From a checkpoint of a small mixture-of-experts model trained on Wikipedia.
Size: 9 layers, vocabulary 16384, 30.2M parameters.
Experts: 40 experts in each of 7 layers, 32 clamped SwiGLU neurons an expert, 8 picks a token, a softmax router.
Training: a variant of SOAP for the experts, 655M tokens, 13593 steps.
Below are experts of layer 5 (counted from 0) of a mixture-of-experts language model. Rows are named router (the router's row for the expert), gate (a neuron's input weights, with its number), up (a neuron's input weights, with its number) and show model dimensions 0-255. Each number is 128 + 32 x the weight over its row's rms, rounded and kept within 0 to 255.
Before each expert's rows: "mostly gets" lists some tokens that are sent to it at least half of the time. This comes from a sample of Wikipedia text that the model never trained on.

# expert 20
mostly gets: "|", ":", " |  |", "\n", "=", " |  |  |"
router [ 98 133  68 153  60  78  56 104  74 160 122 123  92 102  62 119 118 138 115  76 170 142 102  87 155 159 112 147 131 106 143 142 127 100 135 151 215 185  78 128 133 144 146 100 117 137 143 135 191 108 114 141 160 122 118 135 151 141 115 151 130 114 163 147 178 139 162 111 178 141 113 122 163 127 166 104 149 115 102 131  86 123 210 110 133 123 112 151 111  81  98 178 200 112  93  94 103 137 104 141 149 190  85  78 104 117  97  98 138  88 125 148 135  82 115 159 176 147 130  98 124 113 141 126 111 135 118  92 147 148 126 121 159 163 180 111 114 186 112 100 108 160 103  81 120 108 106 144 226 224 124 123 103 136  70 122 190 155 141 144 130 111 100 153 150 123  75 103  84 138 154 111 137 134 128  95 105 128  77 132 161  91 116 145 121 184 102 142  94  98 131  77 120 151 117  92 135  84 139 146 119 145 207 144 119 118  76 102 165 119 108  77 129 100 147  97 101 235 120 119 100 123 161 172 185  98 161 133 139  97 141 106  77  61 123 140 101  46  84 145 137 163 124 111 126 121 104 162 133 168 174 130 142 139 147 153]
gate0 [152  97 173  99 170 103 135 124  50  68  74 191 143  70 101 181 101 114 102 111 119 126 147 198 165 104 104 101 136  83 151  68 103 128 195 108 130  98 112 114 130  97 116 117 142 100 103 133 147 100 122  97 140 102 108 111 142 104 133 100 126 122 150 155 123 159 184 204 131 138  90 130 169 119  96 108  54 130 147  74 167  86 165 119 105 104 155 148 168 115 156 135 175  73 140 179  89  88 105 137 166 126  89  79 125 150  54 119 173 122 193 158 156 122 150 138 141 118 154 111 131 115 142 117  80 107 129 114 111  85 104 129  89 112 128 150 182 138  37 142  88 133 111 155 116 107 166 169 106  92  92 134 146 135 101 113 150 167  91 130  73 146 137 130 197 137 122 127  91  67 130  82 159 152 165 154 150 214  66 132 181 129 126 139  55 158 137 131 106 136  87 147 124 139 169 148 147 180 160 104 117 155 121 122 135 139  99 109 127 108 115  70 114 141 162  63 153 119 128 120 112 148 174 210 157 147 162 124 146 161 129 142 203 101  95 113  69 152 147 152 139 118  78 189 130 163 133 159 128 140 121 130 102 110 126 143]
up0 [188 205 151  59 125 103  89 160 135 146 156 151 117 113 168 112  74  68 132 108 135 137 115 159 142  81 174 100 126 132 101  79 158 177 171 146 128 128 142 139 134 125 139 156  96 134 158 156  97 147 126 171 110 125 153 127 156 229 128 164 151 123  97 143 150 156 145 112 147  85 156 149 115  94 211 144  67 174 130 148 124 150 139  99 167 180 110 119 160 162 141 189 138 160  82 120 109 114 123 114 101 115 111 139 164 169 114 164 132 111 110 129 111 162  94 115  77  88 111 138 158 125 101 131 118 136  52  63 106 130 112  83 127 152  89 127  65 126 114 147 150 181 130 127 146 100 135 151 129 142 152 136  87 114 115 124 135  73  85 130 144  94 192 110  99  98 171 152 145  89 105 152 139  96 129 105  88  59 177 111 109 163 183 120  66 142 114 109 130  94 172 151 138 115 129 129 127 104 184 169  69 113 149 162  92 140 160 145 123 178 119  79 128  97 160 134 138 168 201 147 170 146 110 101 134 118  80 188 116 136  98  91 130 122 205  94 121 139 164 102 117 151 181  94 162 101  97  12  79 152 132 106 139 122 175 128]

# expert 10
mostly gets: "1", "2", "3", "\n\n", " in ", "–"
router [ 45 137 105 128 104 106 127  98  78 100 135 120  66  95 100 147 100  41 149 118 131  89  85  85 173 130 106 170  99 116 182 127  73 169 176 113 133 196 109 119 143 149 102 111 118 121 134 147 160 127 100 135 155 104 173 154 186 138 151 163 147  74 186 180 187 170 172  73 136 135 139 116 104 115 147 128 119 103 156 104  78  57 143  93 185 106  87 124 123 126  61  97 136 139 109 141  83 116  97 135 161 162 139  94 173 136  51 135 148  88  68  71 107 141  78 161 136 148 114 134 109  80 128 140 151 172 106 135 158 128 131 101 128 148 188  67 128 158 100 124 135 158 143 103  68 136 103  99 170 156 113  95 133 120 137 111 137 153 107 163  73 141 122 144 145 108 150 179 109 178  62 127 119 135  90  78 143  86  76 120 153 122 141 141 143 170 141 142 128 104 136 109 146 138 161 136 125  98 139 134 128 172 128 144 132 111 133 125 113  72 123 196 193 141 179 139 116 194 132 118  93  60 156 113 172 116 159 125 194  90 125 125 151  72 168 136 103 160 123 120 136 123  85 146 132 132 145 171 173 181 106  71 103  92 171 118]
gate0 [111 151 146 122 144  68 140  90 123  92 121 172 104 138 130 101 129 149 188 185 123 140  81 125 110 145 221 116 128 129  87 183 133 138 127 141  95 131 121 128  95 202 119 161  92 128 121  85 156 124 167 177 109 110  63  88 175 152 107 151 132 117 204 143 108 105  78 159 113 182 199 129  62 142 129 112 160 111 142 132 138 104 155 154  78 156 123 124 126 130  99 132 145 145 113 131  86 121 106 130  97 190 115 132 116 133 150 159 143 112 109 122 108 123  78 127 171  37 116 232 114 122 150  92 134 151 137 187 154 144 126 149 124  97 155 107  68 143 146 142 164 129 145  88 126  88 107 105 109  80 194 174 147 160  84 121 110 112 142 147  97 125 174  98 123 202 121 108 144 120 139 178 136 178  98 135 159 133  78 190 142  59 129 168 114 197 111 136 133  73 111 162 135 102 165 121 103 127  78 167  73 150  94  90 157 137 146 121 126  70 137 118 180 137 137 134  66 153 104 192  89 115  90  82 132 159 138 154 145 121 109 115  74 144 134  91 113 142 167 160 115 133 130  97 104 144 181  81 107  98 141 165  64 132 104 108]
up0 [ 33 125 141 165  98 140 163 152 202 184 113  98 179 146 104 176 151  85 108  90 150 103 103 119 140 151 130 158 147 150 166 119  86 126 127 142 136 172 137 157 131 106  81  79  91 126 177 181 144 105 152  65 114 117 161 130 163 138 142 134  87 145 102 106 152 146 169 102  96  99 114 131 172 138 120 131  99 142  88 124 196 151 153  97 102 142 147 174 150 128  76 113 153 120 178 128 133 130  43 105 146  88 146 112 141 101 130 174 121  54  87 159 106 133  71 175 110 162 151 131 135 172 153 159 157 132 124  62 101 105  74 139 140 118  77  97 164 117 131 119  86 177 190 143 173 150 134  98 106 171 120  83  57 138 107 140  69 110 147 139 119  59  47 150  75 143 115 123 110 188  81  73  84  94 133  86 113  77 161  63 125 192 108  99 113 147 152 151 112 179 104 121 147 159  87 134 127 183 112 115 209 153 112 113 146 154  62 145 119 168 151 129 137  85 131 158 119 117 154  74 112  92 120 135  95 109 142  88 134 167 145 173 134 126 117 149 114 186 145  97 123 109 150 125 144 131 114 127 125 144 146 105 138  95 114 151]

# expert 11
mostly gets: " c", " m", "ic", " t", " p", " d"
router [ 66 145  80 120  50 108  78  83  73 169 164 157  74  89 112 123 180  82 150 167 105 108 109 110 139 108 124 100 159 183  93 144 127 113 141 116 111 155 105 151 140 155 150  82 153 107 126 121 159 148 149 129 151  95 138 119 191 136 106 130 168 112 134 162 161 152 158 137  87 197 101 150 123 122 183 188 127 127 202 117 134  58 179 100 130 107 100 136  99  62 110 134 140 141 167 137 160 164  46 137 129 147 132  88 132 119 103 124 187 107  92 150 142 134 105 143 172 161 106 122 110  87 132 110 144 181 132 105 178 123  81 141 143 184 186 145 150 113  85  79  94 131 128  43  97 148  95 144 130 179 126 103 111 124  75 102 108 158 141 130 118 112  90 196 144  78 151 110 102 142 142 120  99 176  97 116 112 156 101 146 178  78 112 150 107 142  96 162 146 129 102 124 169 160 104 112 124  95 119 100  97 135 146 136 120 129 111 151 123  90 125 143 165 110  80 164 145  77 107 118 113 126  98 168 191 138 168 112 124 132 217 120  56 134 156 152  74 112  64 156  90 110 139 129  82 151 133 175 188 184 146 145 141 113 158 187]
gate0 [178 134  32 126 175 127 158 150 144 197 108 145 138 171 109 134 128 161 171 121 195  95 199 186  66 102 155 145 144 194 121 131 118  55 152 168 143  55  99 137 136 151  66  98 119  64 110 112 201 131 125 137 137  73  64 131 118 131 127 112 142 119 170 137 110 169 126 154  93 167 106 159 107 149 134 116  78  96 137 111 155 129 118 156 152 167 152 103 129  89 144  72  95  60 162 137 107  95 101 112 106  81  87  63 132 157 133 140  91 141 180 150 122 115 118 132 149 164 159  86 112 101 138 124 117 133  90 154 107 157  90  93 164 123 124 168 141 118 167 109  69 124 128 134  91 132 121 103 102 147  99 164 153 152 141 122 205 101 163 101 154 118 124 163 137 125  89 183 108 130 100 137 104 144  74 176 112 192  71 132 113 182 155 128 146  90 134 142 117  85 117 144 141 132  83 121  85 114 118 192 154  90  89 111 114  75 104 145 152 101 100  70 141 152 107 112  86  94 103 112 100 124  77 143 140 133  84 148 177 138 115 131 129  96 182 110 141  73 129 135 152 171  84 198 148 136 168 166 166 105 143 108 106  99 163 118]
up0 [ 88 142 180 142 107 160  97 172 137 134 129 146 104  95  69 151  96  97 158  81  97 100 109 104 153 155 112 118 150 142 164 139 123 182 100 178 137 126 147  88 100 127 144 136 173 140 140 164 163  80 100 133 199 209 174 153 139 120  67 118  99 129  95  90  86 101 142 126 155 105 144 151 153  94 131 125 147 100  95 105 116 118 138 118 171 121 156 144 166 131 101 158 136 144 163 150 183 122 176 138  98 140 120 150 112 211  63 107  67 114 201 124 114 146  92 109  81 120 127 154  91 127 159 147 110 137 141 133  92  68 196  98 123 216 107 116 122 103 156 124 127 154 207  99 130 222  82 131 137 112 135 173 115 133 118 145 119 135 135 191  86 183 109 123 126 106 102  88 126 119 141 157 127 159 143 153 125 123 134 181  87 135  96 143 140 113  82 106  68 166 113 142 146 159 160 178 165 137 124 181 109 163 134 173 102 165 123 110 118 104 119 187 148 106 160  91 102 124  93 140 182 149 159 144  80 154 137 144 121  56  92 156 130 139  61 107  83 108  88 128 136  77 138 105 163 141  99 133  72  37 159 145  72 126 147 124]

# expert 2
mostly gets: " at", " c", " | N", "/", " d", ": "
router [121 180 110 148 100 106  57  70  68 190 125 162  77  90  86  74 157 133  97 113 126 116 116 130 121  65  93 128 133 147 129 123  90 106 128 146 170 110 106 123 135 147 162  95 116 115 131 145 150  91 118 107 176  88  85 116 161 143 147 159 143  81 168 152 165 161 179  99 154 160 107 138 110 126 190 115 184 101 150 114  67 142 152 169 165 128  96 111  89 113  66 144 169 124 115  95 106 165  64 153 143 164  64  98 147 161  91 133 206 126 122 138 180 141 134 166 139 113 135 181 108 145 121 114 154 155 112 101 135 138 139 128 122 148 154  90 145 138  90  97  98 159 103 121 150 137 162 131 182 217 144  95  76 153  94 132 117 150  80 167 105 100 119 124 148  87 124 140  77 103 124 148 115 133  90 114 165 121 120 174 165  77 161 125 141 149 124 166 149 104 101 100 126 147 125 105 128 116 148 126 121 199 183  83 135 131 100 126 150 157 105  96 141  80  96 128 104 128 165 107  71 130 111 171 203  79 124 145 126  98 128 130 162  66 142 154  63  82  84 131  61 136 100  58 102 167 130 189 183 181 132 179  87 129 158 170]
gate0 [122  80 149  95 152 139  86 137 109 159 130 125  78 122  72 141  86 206 158 153 158 119 160 158 159 134 113 139  81 112 181 119 123 146 135 133 128 108 136 107 194  84 130 114 146 134 108 127 167 134 114  55 149 129 125 116 201 167 140 132 103 103 138 124 141 120 165 128 137 186 140  90  99 141 115 111 146 121 190 107  69  96 146 113 121 149  90 143  60 149 137 127  91 160 121  69 191 110 114 138  78 103  96 124  95 133 126 130 142 139 111 131 184 146 137 112 114 109 138 142 203 113 114  98  96 124 138 125 134 155 159 129 106 112 112 136 127 109 151 125 116 166 142 120  57 138  83 145  99  97 138 191 157 142 134 107 102 164 110  83 153 125 105 171 130 110 124 139  80 125 138 187 122 127 158 132 163  66 160 185 122  46 114 123 194 213 170  77 146 105 128  87 194  74  71 144  79 163  55 145 115  84 214 162 125 168  84 114 132 174 166 136 121  71 154 143 119 118 159 124 130  90 160 134 107  72 143 131  72 164 134 151  98 127 117 125  95 134 160 139 121 138 136 140 136 144 135 162 135 195  86  44  59 144  94 163]
up0 [ 95 192 157 113 116 138 161 180 199 146 128 147 196 157  44 170 162 121 140 164 145 139 198 123 139 161 148 146 184 108 106 155 124 120 201  20 180 161 131 121 145 125 159 136 132 133 116 135 148 144 120 154 102 124 119 107 120 107 164 118 123 114 137 169 130 190 145  78 141 106 108  84 136  80 146 109 132 128 130 103  86 128 130 131 103 134 147 175 120 153 124 114 108  92 151 120 145 154 119 152 144 135 147  87 125 175 134 152 115  37 123  89 114 147 116 147 165 144 134 127 145 161 123 164 188 121 140 145  76 111  80 100 114 179  62 143 199 137 124  58 147 104  77 153 166 156 171  82 187 130 176 160 118 153 100 120 124 108  82  61 100  93 109 121 182  78 129 124 130 171 106 107 117 115  91 110 106 158  95 149 100 168 104  87 108 178 108  66  96 123 127  90  73 168 118 122 153 107 145 176 162 126 173 140 177  80 159  74 127 135 120 121 139  88  80 119  91 106  91 100 129 100 174 152 123  52 106  75 114 145 113 127 143 141 117 123  23 112  99 168 114 138 147 136 130 119 137 173 117 120 111 116 158 136 159 115]